From a checkpoint of a small mixture-of-experts model trained on Wikipedia.
Size: 14 layers, width 192, 30.7M parameters.
Experts: 128 experts in each of 14 layers, 32 GELU neurons an expert, 8 picks a token, a shared expert of 64 neurons.
Below are experts of layer 5 (counted from 0) of a mixture-of-experts language model. Rows are named up (a neuron's input weights, with its number) and show model dimensions 96-143. Each number is 128 + 24 x the weight over its row's rms, rounded and kept within 0 to 255. Numbers have three digits each.
Before each expert's rows: a language model's description of what the expert responds to. This comes from a sample of Wikipedia text that the model never trained on.

# expert 43
Description: Capital initial letters
up0:150087124114117129184124118148138177115101137138107109119126102086149117147138137118127117128129145087138137114131102135116158115138119150127106
up1:113168102129132131085164129136073168146165104105136160127129135092110110145069128117123059143137096141128124146111122124165122105149139151113127
up2:097117146125139138111139095176086157112162084148099113132173156098085128163136098114102147200156158105140137152145085131122135139120105121138118
up3:137140079143119083157116151100114131154116167095125137117161100177139148099106126086116152115119124139101139093154116127120140156110171133154088
up4:110161120148129109147136101164117141157126133102125121120164156174144149155116116147149120116124140116097160130150114141095085136130120131152124
up5:078117157095099140104114112101147130123142118147127105133139148113158119110151096124132142160184139118142142117130103140151103121166088091117128
up6:122101099135116103128144135130140139148111149100109125087114084129102087114125168136089142050107134114104089130144157125088130172115120118098154
up7:105110131138109152099142118122130166093131104108130120115138095107135100107107137136136127148160147120137161103168146125128129135120107158103135
up8:133141135118160101159120120169152162164116112146146104117169119111117148116156138147142147170120140112126097151095123147106078121153130075132162
up9:159094137102145152067138096124102141117106141108076126129124106079119094126094109098087136095101137103094177104138143157146132179149104142140097
up10:117122140142128061136137127113154109131126165126139189169162141127156144125151122115124092124128142093156150147129122141109094122104142151146133
up11:115157150146150087174125089149103162121106136186131140154115152106148134107110098130130108116092146110149123191125107125154131144178129160120110
up12:124113114132145123168164059112120135115126132129104125136165140122122136154167097114104107093163083136121137142128118139177160097081127119177148
up13:126129135103109117103144137100107113128116120110110098120155124156141103127119086122129124133120124137137133141151104140104162110133123101129139
up14:144101083113116151163149136115140155138133146187134139153154119171150108108134166127136123172080135098157112102101127143105162103160140118145114
up15:114161147159195128145109122146109132131116147132113189112141080113160090102085129143125141137106103086137160174129115140113153162123132144127125
up16:130137126125118137097119145105133136099144103143140153107172085117124099111107190122161152143070085109129160139165139164124122092164127195136125
up17:151128145171148140117145095149103133160109098126120093068112128102112128129119145107101141142084149149149127141159144117136139143115129107136133
up18:165133131143100107142154151183122149104107155115137094155147132115142167107077148080141147114132114137174189092096172137100152116110105108125104
up19:139104101143129152100159131130095123157136144080124142147152128120141120158102135147097150135122117106156130066120082146130114125124134171107149
up20:153116123151093142142101127132136169110086125166116136096099124112124129148156152146126151122110131170123099099158158126157153138125112159148090
up21:116127108146097123195078122118111150106141163157088135139161100103118146140135136134144099106092116166116121165135120118093141143110132191134115
up22:091140124104148127153155097116125128152138133151119132105168070167116148139074138109140115116158115093142132104109101101120110111149113153097108
up23:091118167117109127123149139098155143123101140121136095159160115099162148127090114128131145120117119117120125145123118124120115100140129161189125
up24:151129145101166133167122149115134129123111109096132166199134145108126097117104132133092167144125136106151145177109113153131123128115125123096157
up25:104123163155141120120120122123134133132126155155134106148151158130090120116154159102126154093134095085114112110111150153128103126120175116149122
up26:112125135130157118178129152172073158147130137084110104137138082139124166118124125109158168107131106108123118162094151157101134139126111164150093
up27:117137113095177117136128091127149157184137137130098149081133132090132102154107140128099121128090132142173191110124125169111100149118106125135081
up28:127092066131153142169120138091126150149128148157129157124116151113154131082115102148126121140086131145103149114135130083132132103128132114125100
up29:113160163134132142110100121165108174160098142173157145155160117063152150146129157122178150130131097159077148124129105121095126127095134162121179
up30:122118128123121115117119089177117147127160129118118094112154172123118105161144137099124147167143169090151150108119078098120150107100149120130117
up31:132125126104105174177115121133113139074120166115115163140082110110124167149104151150115138141155152098162119101127121116136131137094109102156143

# expert 41
Description: Articles and table row starts
up0:171137124121129101136150171124190130126092125134180123131109103116102123107108117120102120107143134164115104131167147121128133117115170140160142
up1:156172147096147105140132129090130159120163113084118138115123116129125198143151091108144114082112143146169102135153121162111100157189089133125157
up2:131119121114144129156075102137145155112175097100140126146126133136169087116173148169143135166128109117144119149135164132074115127135110114140161
up3:152147127150128138120110121120125172092146174092139101129070123124137114124085132129127138151148119091172179109111176162086084115135112146134119
up4:123132114149090137144139119152092178117144143107161156093107134158114095107102125120112135137094127177146101120129170142156110106172101124128146
up5:183128106153153139109118140119126144130113157081100134131149127129132055129078088119132117147108100110135158155078133131135149085079132170148132
up6:174157153105146119137076151094123144134152126095103121179092099157135125136132106095147131123133102122125086116127151125155123131175150111100135
up7:141154123144113149106104126085158129102162112161123099109110088116180109094159101116112154096125126108143170104171136107149098121151116162130146
up8:183154145095124141138149101115122137143095103155143107128097098133156112103115129126182124096097110119142124122142169117108154138136147113140106
up9:156156094122123132149134126176132145132081123093101152159130102110157130113155104127094132129165158127156134131129088130132167114159147124110149
up10:108162148116131119088153155147084076127104134100132104152102142120137128109148146098102166172148149117124158161097075136135144107146133188113161
up11:144113113139115108112150137086121107147127125113109139121169158158137129123141087103120141163091119118139127134132139086144133107168150112114136
up12:127142120167174093111125143133129131164123119107113132100122077106145103092127108112103141132173084128104124140114092137130142105111103116122137
up13:151168143145075146143138089112114168072131131094146110108097170130147154137109140118117134145103057096122132092102114139141108103113149177099100
up14:164131148150151151099099144100118163145101091156133151139152149150112080147100102115155131156128086123132088128133050126160132138196151120145117
up15:146132098156148120131130107067150151081140150132126171138150115153115123130127115118138171125085186120159161128091104130118132155127151120132138
up16:114140125132093130120119122150118143135080109101087145141142178064150159125103149119131123132132096129113124107142115129106179125121142116135148
up17:118125151143150157103065088089169159144124115099148105144131062128103098119106107135122132098134109110125115164130156161138115127170119142097151
up18:099116109176095151134100123138098106132100162120127098186124114086133116109142091124106130118136143095133152110106098098107113123141176145149136
up19:179113134146137128132089091129152109148119163124153157161147096112141111098103114104127173149108106149161127105131091126092100074175124145086111
up20:154103111142081111135117116103121154128151160070120127145122135123124120091141142160127125120157124130113137135125117156076171143130148116139155
up21:134145153141095134140085143105110137147071160160112091139098091086123136101140119122142141111101102157108159170154141162137152137151112132116076
up22:135170104125087116173113139076107166109164117069144139122112085147162128095088120157094121090093125098157119143118116114093151103162110127129138
up23:129138126166103128153126147137137128191140120070102133154104130094150121152144103126097163077179082130109149107080152089147103114108149161110100
up24:122114136133140124097144167115128120131159118139141106152114139120111142080151166122112155090107137075189145131139119140136136107158156096107120
up25:060200151109126121159112135115081147151109192106128128153170160111182116126139137116131120126147137161128115130111136121148106113161117137150109
up26:124091170160089137097134103088165144130132136166148135094162071123146113158135122099091099117129150189122113087141136147134130128115132158167143
up27:113125106146111107121164152137138136115143121112122140143109123117120131119123162114162173151168119102142159111148124135118131128132083143104130
up28:155161181115126113092089111132149127111077143099096080130105117115123107129110123160104152127150128146156162120116127124153112102156121151122165
up29:106154120085093126128112168121110108160129118132146144143127157101092141107112126190125135116124114104140149183138113146116154097091126124080128
up30:133117126116106167114133121144137167138123123135104134125089134125132134131131120141132120140141102099124152168159136176147117136111123158093071
up31:159151150155116179133099133124136110120124133124126143141126105137110143112113141125129152088107097112159128123096066145132127127093157157133124

# expert 18
Description: Table header words
up0:099168133096124121145103158135137133149142128165159137098129130111096108151099094134169181113133127133104141129121145162174091120145113107172129
up1:073149166140119144133078168141089129115110183144116095127147109146146170128134141081103119149134136106124083126113145126131083135163119112158142
up2:125110162139125134097102093165182141158150136104115138101149106090107135107106110086152133117108158132156108132154070133120161155160104163100122
up3:144138126165139135119138086120156134097122134117139132133131133092082146144172113136160114114126127112143163133139160130092111122151104119127148
up4:119151108116101131099099162126148145109177091128074124131120112114164091109126118123138117135146133125174090094168101118127099125125125162118139
up5:103142126152159111146086120118106163123132189130113117126094137099086154121127146137119167099093169094100108153132129184090116144134109123102136
up6:112111097118135116151103153087112146096122126106093081142142114106154119162114118103107083119115119152102107120112097142103100125134098138102113
up7:086113125115120063116101131073150132106139105094153166141124123082056155146136099129179136136160178139163135161110120129133121175183083150110147
up8:144105151101138140159116124106132128130159105097150169143096118111122108134126125126078099100086131118115121154096114129141138154100087134083147
up9:122090150127121153161058111145082141130119098156110093132154111126082124178076134143068139095085162165116120152147120130126112119130094141137145
up10:132126131134146104162087131151095166089126149062089120084136116097148117162155130111137126132156104108117142142133165154111107139143096164108091
up11:142129128107120126119095151133134117093121143127120068162126120098131096127174161124086128116118078095166118103153127115106135152163176093129140
up12:138147136123110125134123161057134103131131096129150159108114138147128137094130153147133148120114103141141116129121103134123152114134124137117155
up13:183100112144094107118141148114095123137114146120156114067179171114138131142142116131122132107136162136134088141112088133131149127154069093108145
up14:145150133139132149093121113107127141105124128117136140133133118118145149115095105143119115130141146136118158137144158147139161125108061111123083
up15:167114138117138118094148102122103164158165153110122169152139131100118128168100125130098137123131128097158189144171166151169133119116109154181160
up16:125121159113107145081144105122094149123184136137105102167111099091089107132116165153147146083128121175135166125092111103154108134109108130081101
up17:118147147163133111107171134152131150163144147100137163127100117151078169154142107103120130135133162095154139116105143113086109146153119089102162
up18:139101140133089118117128120086136138131169138105117167127109112122166121129110124128123136129117122136093155129145128118150155135156109132140132
up19:116090110126133091160145120152143134127141117081130102150129111126104147113154098162115120154167139085118126141144141119130156120150119134165109
up20:105150084143159173138080142117122172134133169145124104159167082103116109115146119134124135176110140136132135145127121120163108146151134140135138
up21:113140118154120107100132117107117167109137154134178103114115114157114130141122137138149122158119124138131143173161107089100141129139115125109141
up22:105107158122115104151160079147083162098108151129105154160161147107156083109108116145140165065126096119167155147097113144157131127139122131108156
up23:122129138166128121128119131138083125116176168111132125151127152108137139108107106101182122141157156126091066084143149137107100165165119125113095
up24:120109150096140125103102131158116149168093134130142122169138104124127136109157130122119128109128127137168144126148144139100068157126150158102137
up25:100112121145129136077144099142134156144115124128136109157135115125117101101125106164101096145132108133124151111146108107163142169129089111118100
up26:105073095135170140120126096149137148129133134144100109158153100086085114161106153116119118123134129148139173158099190137123132160108122150129123
up27:151099154128143115109130111162121114146105133123151145156120109150099079157179146148141107119128124137163122087138131113132113108171123148159126
up28:127120131135143119104137124144097134121117176127129068141129139118107092180119127146134127136108119120105113149153159154107155109175105144140130
up29:091126139145144126129147139152157107111109118135099134102089118108178140072141116123112087163160144132157162148147113138150095121126139135140087
up30:112109157113094169135130145121127120149118163128126081128109106141147088138120160151137144150115118135154116159147116101121116120150104163144136
up31:090114116092117150091087130114088107118115123126147104142090110117113095129177143116114120192110136120175139123130124118130151102125143152144143

# expert 27
Description: Name-starting capitals
up0:102106094158138104181147155162116137106073156108104097109131128075155118129083131155161156083158153144130133149101119141113112094149109172135148
up1:150111110107151132121088137116120127125080157129095120130135119116103164103107101108155127109157105107104124152134152175124133187073154111157152
up2:138125082151125131126098125140142158112139094185157112109106124110120050149104103144152129124111111118137150152130139136108107133123147152116130
up3:100144117125124098089105114147107116124135137154183092132143111141085134098130139149099147103129120088161162106106113166169096144102131155111152
up4:115115114156060188092115163127114129123163099146140113111128158140107096181123116126112145122123136097111148124129090139127124099141092097135139
up5:106091122155101163140132118090136144125159143079129116110140162122137167161147137167110132131140110074112143087128094135131134132116153153113154
up6:155174118106122142111129088109094149123101113098125179111106124103080162105085078115130136134128141140152158150132131120140123152150135101124150
up7:105148091102168117113143136132152127145152132109141122120098155089146096103114139105118117117116092106169131128142108141114104154128156137113121
up8:147187115167120158125115128166131136096132118127113085109080105144158111118110156145099141114097104076126130125118106144135150126149125117123134
up9:131127117127129145160126112120125176109130135089102128108139123072091154128122150115143114115129137140109137086156149137118132101107085098152074
up10:127141122127116108133160147130096163154137154130146094134103162106157135154153126143202144104127111093149141145133145119103140118115149177121100
up11:123123093115102107103091061171141189100112106129164159156153106118092085154125138123092127093171178132184158125134183140116069131136137141132092
up12:119125090095128124091102075145097122140138124103101098172139150072146148103109059135149121116105134141078141123117161123169130112114121156143106
up13:133160094170123112180103160147055132105113129095101120131147127116104122121097082188098120109129150136135141168112136159157157126121098130143095
up14:140137118146118078129176132102120141106109136133094155128152114147135113143162145140080138116100160130177156173154136170118126108108083160170121
up15:106115142128097133159142142120139143137110140160113160105153126135134128123123101100127121116110138124113121141119107110105160097111107110124133
up16:142131126153127066100132144143155102122124097120149104129124113107107127095153127137112141148117103099142143132120131095131157202142122145137127
up17:138146159105183079120083142135163124134097116097178118128116148130086083159091131148128145116100113120129155143154127130143123170136164096153155
up18:106129142162131158093128116117091116153129101123117132152133108086080137135139129123151118111079101130071175140087108158126141119134105141140147
up19:118146141138142127111133125095103103149092092130098164103118120134149109094102100109145149101082127117083126128092106121120185154141120153121135
up20:102099137150138119109084132127107148144114126108144116134143094113121149142149104151101128178131117136137094145137098151128107114168117112110169
up21:134165140119167137142089137105133131098161103135118150138179142160138093135113066106110097136078141164125122142102168128127126162139099186122097
up22:152118120144169093149113092116138152106134164134163110110112168099135114123098123175138126111148163113143138119169168095150141141161115173130115
up23:110154124136100131125118171129132157124100138114147143122183150142138125167117104111168082142081148122114099114125103152157119186174115108118186
up24:105147094132130138154074108129109156146134094089119175143138144107100138118090153093132099104122079167130095152124142121166124110156117129139079
up25:141127119134150162118140109114124128117124177140096166115166128084148130085150109122179140099149097145146124126127094165158130151097105159121114
up26:151133155106139152111082151115127115133163178130179113163143102148123128119155103132127114125153134133161162105112115125128128143142095167112142
up27:117202096099126098173144106094114133167120177127151168160134135101132126164122087104148131117127111116153156124111119125108116140124066145132127
up28:165083124119163142144112124134073144140149183138151137109166158137154099143109169134120098131121163120110154184086101124164151127156159116120102
up29:138073089101131119117131132123107109122110139065136145153171151087107145133105120158133091107138117145170115149114116156115125128121112109132156
up30:132098094133125118152180092150121202111088137115114173125105154137109150159112125118134124123133116160093114143147120092167103099121107051144101
up31:117138129154059156120167139156103140117146124090116115124131136116146152143147149092120137113138154098093115145099127131134149098192105158142093

# expert 31
Description: Descriptive category nouns
up0:106107162105156149111091132081111122149170143116104146122205132144129142080103163100138155107154132119123116063162081116150135149097109125085174
up1:153119126104145136117092138127168127110144104107164147117118117142144149173117106170137099111169160123152129133126109147150095119142100146159129
up2:168141111117115140123178220113103152129088102146094107142136148117118147127136085135115124104166103136142172139132136181128130089154109140134112
up3:125162121097126152111127133140124127130154113092129157155126117099125107122147136155154108124147135165157132109140108131160135159139102140097139
up4:106129102102127155132129124151100177087112121129070113077117142108076100136142093100102151113134105132114097150136160152130147148110133140149156
up5:113136162120143096132114199068117138128112145117129132137154172127110144179076170140114164060132144105140091161109185142136127119095106134132170
up6:114140160138104123125131131135123126132111148141126160147103125129177136118105127095129154083144154107143106093109116135107145102162136138108121
up7:100126181117142123144132156113172146094156104086139136196165144106122156153108137162141122106134122111117148136108098100152128098080139121141087
up8:127139086161120129154105161148076154098142123085142127142137155140115106095123139144148134117137118105136115137084118102103126115084102139133115
up9:115120127133136130134120150144140116130125119170146145181108127167105155112123175131133110143134118125104117133118114122089156183125100129119122
up10:165110132120091101133113102104121127070120127094102101129095124146111150157121127145158166116108074098111110140168134130118116132122160140141098
up11:169101169139090107117094092121122127130133145163153131117157123137166131127090140130124180130112157105104159149135141110174104132091157112145136
up12:150109155129146151102132086134120130095106141106103145138159140106109109153144142140089099154120136161168121125141135145117131097140123120103140
up13:136156121143108112155124118147099117122129137109093173131146135136133139122123147087137142105082108067107144169133118171130118168090155188142134
up14:150127099149144105130123130120128124131110129126129127125160137118133112178102134127127102138121121193099140141129119183121147088104118173108163
up15:144144102087121099144109115093158124151168129144140195117166135125110185133119136141161084107119078132134150128144104163132182132151120115149159
up16:100085122138176148125103134118133158118136139111149177118112144120172165164097117144144093115136094119128128116106128110139095154122127165086135
up17:172110098093120143121095089139149143116163116146111129149154127133077152125173147092105103168140117149105109133120172134145168112106116128133089
up18:102149105096122145156076105161103154126170131126157136154133131080146102111125107144144071100144170097130153122145140159131105137133128135128103
up19:140084117113090112130096118173115127131114111114120148112109078082147113114145148160136157142149135109144131152117083126137118118095104145149132
up20:130125106135156111135118161158111125114107169098154124110116140139137078085151101154138105099124133102120101167137140154131132149142111161136145
up21:128128128170084095151121166080117152153127147136104119131113122119120162123094124126161140142114119114135149142127084163103139117143100123112138
up22:117161067130102096125095148127124165112112118129145115110099071126154129079123111103076096112141115144119102125152115074129171171119138152113121
up23:100106108072122137065090137096163157092125137151158113143133115134149085137149149153101104102163092095135126100130079125144156104097108146141129
up24:111099127136116109113161100091112167183114115101132102144146141147094130172091097117110130120130093123124145092150160151119165099094119124119107
up25:097141161114133167165184170140127165075146140110142096116138102141126119154088152166115107134088130143151134142102125150184159094107133176100125
up26:114147089130128102151123161105083109125129126107116127166110125187106172094108107114129136130148136115094120105136113150094135101130171122118161
up27:115107098137092110116108130127119137154156093130127103122112111110174140128140102157080120124109127156145129117116114184114167131076111163159144
up28:151143084144110119107129124091144145116132092099115163084107138122140112118119159134127102123123138124118130119136096132129122097137123136094135
up29:106106128119129143132130122090108150165127105127136135124126155152110113151115167130124156132159144111137108125106146122121154131138125139105125
up30:106151138131150117164137065126115175112140152134133154120129114099082151129152073160109091125126098153117154125087148149148148105122110148142151
up31:154111074140149096145122126140117148130123149118120119124117096122143136129148220122149125134143119159101135126169137171143133112142113151127103

# expert 11
Description: Proper name pieces
up0:100135146132099132148149122160133145148173127169104093171147145133138155121130134146181098115149133116113122091121118114171119143155120139117161
up1:151154137115153117111124141137164090134134128130160128114138112130116139147100112134114107113144112124135137101124119105091087125118123164134172
up2:121121159119125108128104126108131127067169151123120134144102102114141102148127104131144110147106121101126135112150141118120178102136135171069118
up3:142117167110146179105118164111095185078161118113138130112121118172118138181143140154116106122143152149131138169115159110150113133131119117175132
up4:123106151103103114101123154134119104146122096142171087164140136126129113096121141110120163136158141136126108142123090153139146162116173159080153
up5:062103123119137171132133105154127149119116126104107100153125122108124099077078098158138136142100120118130132116143103155145074129122086136117142
up6:118115116166178169107088110104134116132135146109152118113104135105072168139105097148103136139155130109170115113130186099132131121129084160095139
up7:139161160093108167147115139133127077120147099139140115132117068097097110127150164134131160106136133096106162079156128153128138123130147156079105
up8:132104111120128095130137143101139142152181116115149109084102090129100108097140119109110125098126106072129164165104146103146144099118148150101153
up9:096134127131117153111122137123073136125151150130118131140070090103120161085083137141131119069146129122124139132096137203139134127130106112113147
up10:162116100162117095106114133169130089091174125098094120140167173166143128108116151081147148067127126127125132049095117097085146165111122102127160
up11:130146107125099101175111150135128104121135152075120162107122138127128134153132136115147133182124132098184107139121166144139159127161078140094164
up12:161145122150150115123149120149123149150120169123080146088126125097116123106129114141116132093123120099149177142139145149106157153138135133104135
up13:143136144157118161136101108103094135053135119099102149095132128114144144158152120128115091130125124121116094117155080110109160106124121160183137
up14:116116145172089125152139092118140144137153150094137155140107103154095160103103138089149141126124099117114151160101137194100139139159123135119089
up15:142145102108159150102141140115106127115139104125113135117082083075110149138116150134145134178143109150120159144133166107132170149137118078166115
up16:141148108158108138115145115084144121077107099098148163127124098102130144119149151109116101116095103125108125139107106159103144124140129108125119
up17:091141150137113153121113151069123139111139128068126162147123089116135111117134165104129169142116114154159103080129109116135147117116128107184116
up18:173110105095114145120117122144126127135133141132096130118099140129116052124126149149060091159144149123165127110119127154142102137125139128129169
up19:112141112129127114108117184112115109135158097135116155122137130134145148102122107106137064142085116137123097069109130114144154122104130113173099
up20:115098129146131147098169115126123137108133154081107132131145088143146130150107132125088065122136136070146135137170095133128132124162115161090151
up21:111132114172099124132131147153115121111133156134130128120131142117085126156130141130109135095132120096142165151084155160143162105096119152143120
up22:179134178093117151100136122146133094127131164086068120135141091175127153108110117135145101122123162103166137096132121133126117125076144168102127
up23:133124096108130172144151121164144123109141128138109136115125135118169078124139169173117119115116135119204144116142158152159133153135152117128080
up24:160132107118105108123092161110137105146165112095148159057138130134124128162112135140108125086184112089130142146144099136101157124099095124092097
up25:096159085135082136132131113098145103123117129104102102145134159134158158107100143071097093159089102126129153151135096111146129096105128121145155
up26:101114123092168143153109115131140151136156129147080099140114096124133103119159154106122156104093113117103188129198138128126134136129113158165150
up27:127107119103117156127117118159149136158122156106136146176101127127140136145125098094129120119137138130115187131162147110177157178113181132127124
up28:113114084140146141099142151131136170138142166134169121149116138111168134101099105140130108153116151109132135137159139136101126098125161121130132
up29:090129101111106129136089137156149097116112071143150112142141130135095092097136154148162102132121095132151164103108101112111138110140141147135124
up30:139142141095150132131141088150123160129118097064074126124127102091074129118110131113114083130133157132113140154131179108121150122153137119143141
up31:133090072156150144150119150082103145148156137099113165098126154143146099117152179129131135129134108124143120105141071116160151127124127156133164

# expert 1
Description: Table numeric cells
up0:126095141084135148096145109148112102162168136117112112140126144081138135137110122165140112105124108110125136108134115070171096143190145102101140
up1:100135089109151112102120124145099138106120135135117164150111157086075161147108134137105120124159123069151136137119119098112122109095119165107132
up2:117159086137157113139128123151133134124168108119134097124096159103101116109086148125133163138138146116140145143121148123097143150119154159136135
up3:134162111150111118145145155119177171144135126116118145169159130157155077133119105170135145083101132127113134145103119118139161097176146095119129
up4:135160133137105079127095160081118111142139120114129124132114101113125130069154134121122133140112121090161139148110133139138101116115114113161104
up5:139115131140091129140105147127094148142145146169111135147133083155090157119129139138111112117150152122139152169112102088143115127102081129127113
up6:135109128124110129120110151114129135111165169120104140151146135136140113149100175135099158106153158105107114124148113116124095116119153142141153
up7:180129105112101137135139151120101103111157128099134174162089114146106130121154120152138137118110113147136113115152144134143129132181121144148156
up8:132113098140127137143119127086107171117150147165086201155159128140114115184149106103126103126124111159147113107108136141151134078126126129105154
up9:161112103176189116047132152124139149123119112135124139142164137144105116116119141091170116153126129140148130138158130184178118113145113116110130
up10:114163127109127110111097118124122154160108117152157127142126147098128148133121141127125153148123049130116158121143122131155104130157094099111129
up11:178102094138150129145116136143099098133135123164090168109118144129098111121165129097114146114145090165166139164151096146155103155134128125145118
up12:165117102150128124145148126168132115129109165104124109116145141165118134165126138146132113130147156120108139141127158100152167109102139123129103
up13:142154134132125118132097154130108176141143174142118180144126115175110140156142130132150135106101162121124128091163122136143124157132092112116144
up14:079127127157138168081150108162113120130153158155177099155133141111154098138095105117135142145104141085141138125163118134106099123142074158136121
up15:136127168126127135104106110168188134139139122144134093123129118068148097096102160131109189138134112071163173098115114133091091117149127153118096
up16:128122173147119106082190150133135167124125145118084144138159128151092149079116148148142104092156160131173131148164123150110197116184088076141150
up17:137125095110127125104116152105113158124112059134104155149149098149132077132137135115105122147146090137107165121140134137141097073125132118102126
up18:137149091122118138174112144090097141129113128171113123123109111096142117121131103154103119124087084120137154129127108101125098155144132148144167
up19:120115138127125111134149150107139136121104170123070124111112152143096143153091114082095156092144138164134138139165118149133137138075107131151097
up20:138120157161130112167148130200138130107093143128186095118177157133101097134112145114133141136118156144151166107097126156113121099106086124132135
up21:161098102122115168076121139158087163162092122123134136157121114162146117087126154113106144132133089101130155135148137183151148131090119151155144
up22:172128151133114141116171106157117185112124118122108128099120109152088143139177134136147108149142135168115108098130138154151176096094201132113107
up23:156079144096158113116121198142152101129134112117104161123144111156096167114143147114113096144137120174142135105107056153139100095175129119111116
up24:142098112122163140122098109099146122100147124074172108140153144128113102161092151099110083131133128114170158179129124139111112071128109133130144
up25:127114112103133102126114161120110138135146139110143155118117119165097139119157121135141133117094150115132166129145096137102151140128133117132142
up26:154126073130141100145130143122129119131130100106143085129111132133120079092117129107138158167112074102128181129137149138087145148150162120118149
up27:143101143108127143107126113126081112143166128162131116143100087092118106172164089122089135157175103132169127120144137121156151101119143134089101
up28:129099094125150118152078157112140114134104137139113120148142105116146139094105105112094115089092113117126155105160129152135154190115154163131084
up29:118135111165155131094117098129118141081127130119162119127110148106127133135115097095146147165090135108165106139117086092095107148144146113149117
up30:105133137103114108148111104111125131151148123114100114127139106162118075168135129155132115097174154119118148120146139115123115062172132116139095
up31:141120118122101110141136149115117137128120129162123128178139109109168125080108090085132088147104103134119154077158106137123149109154170115147150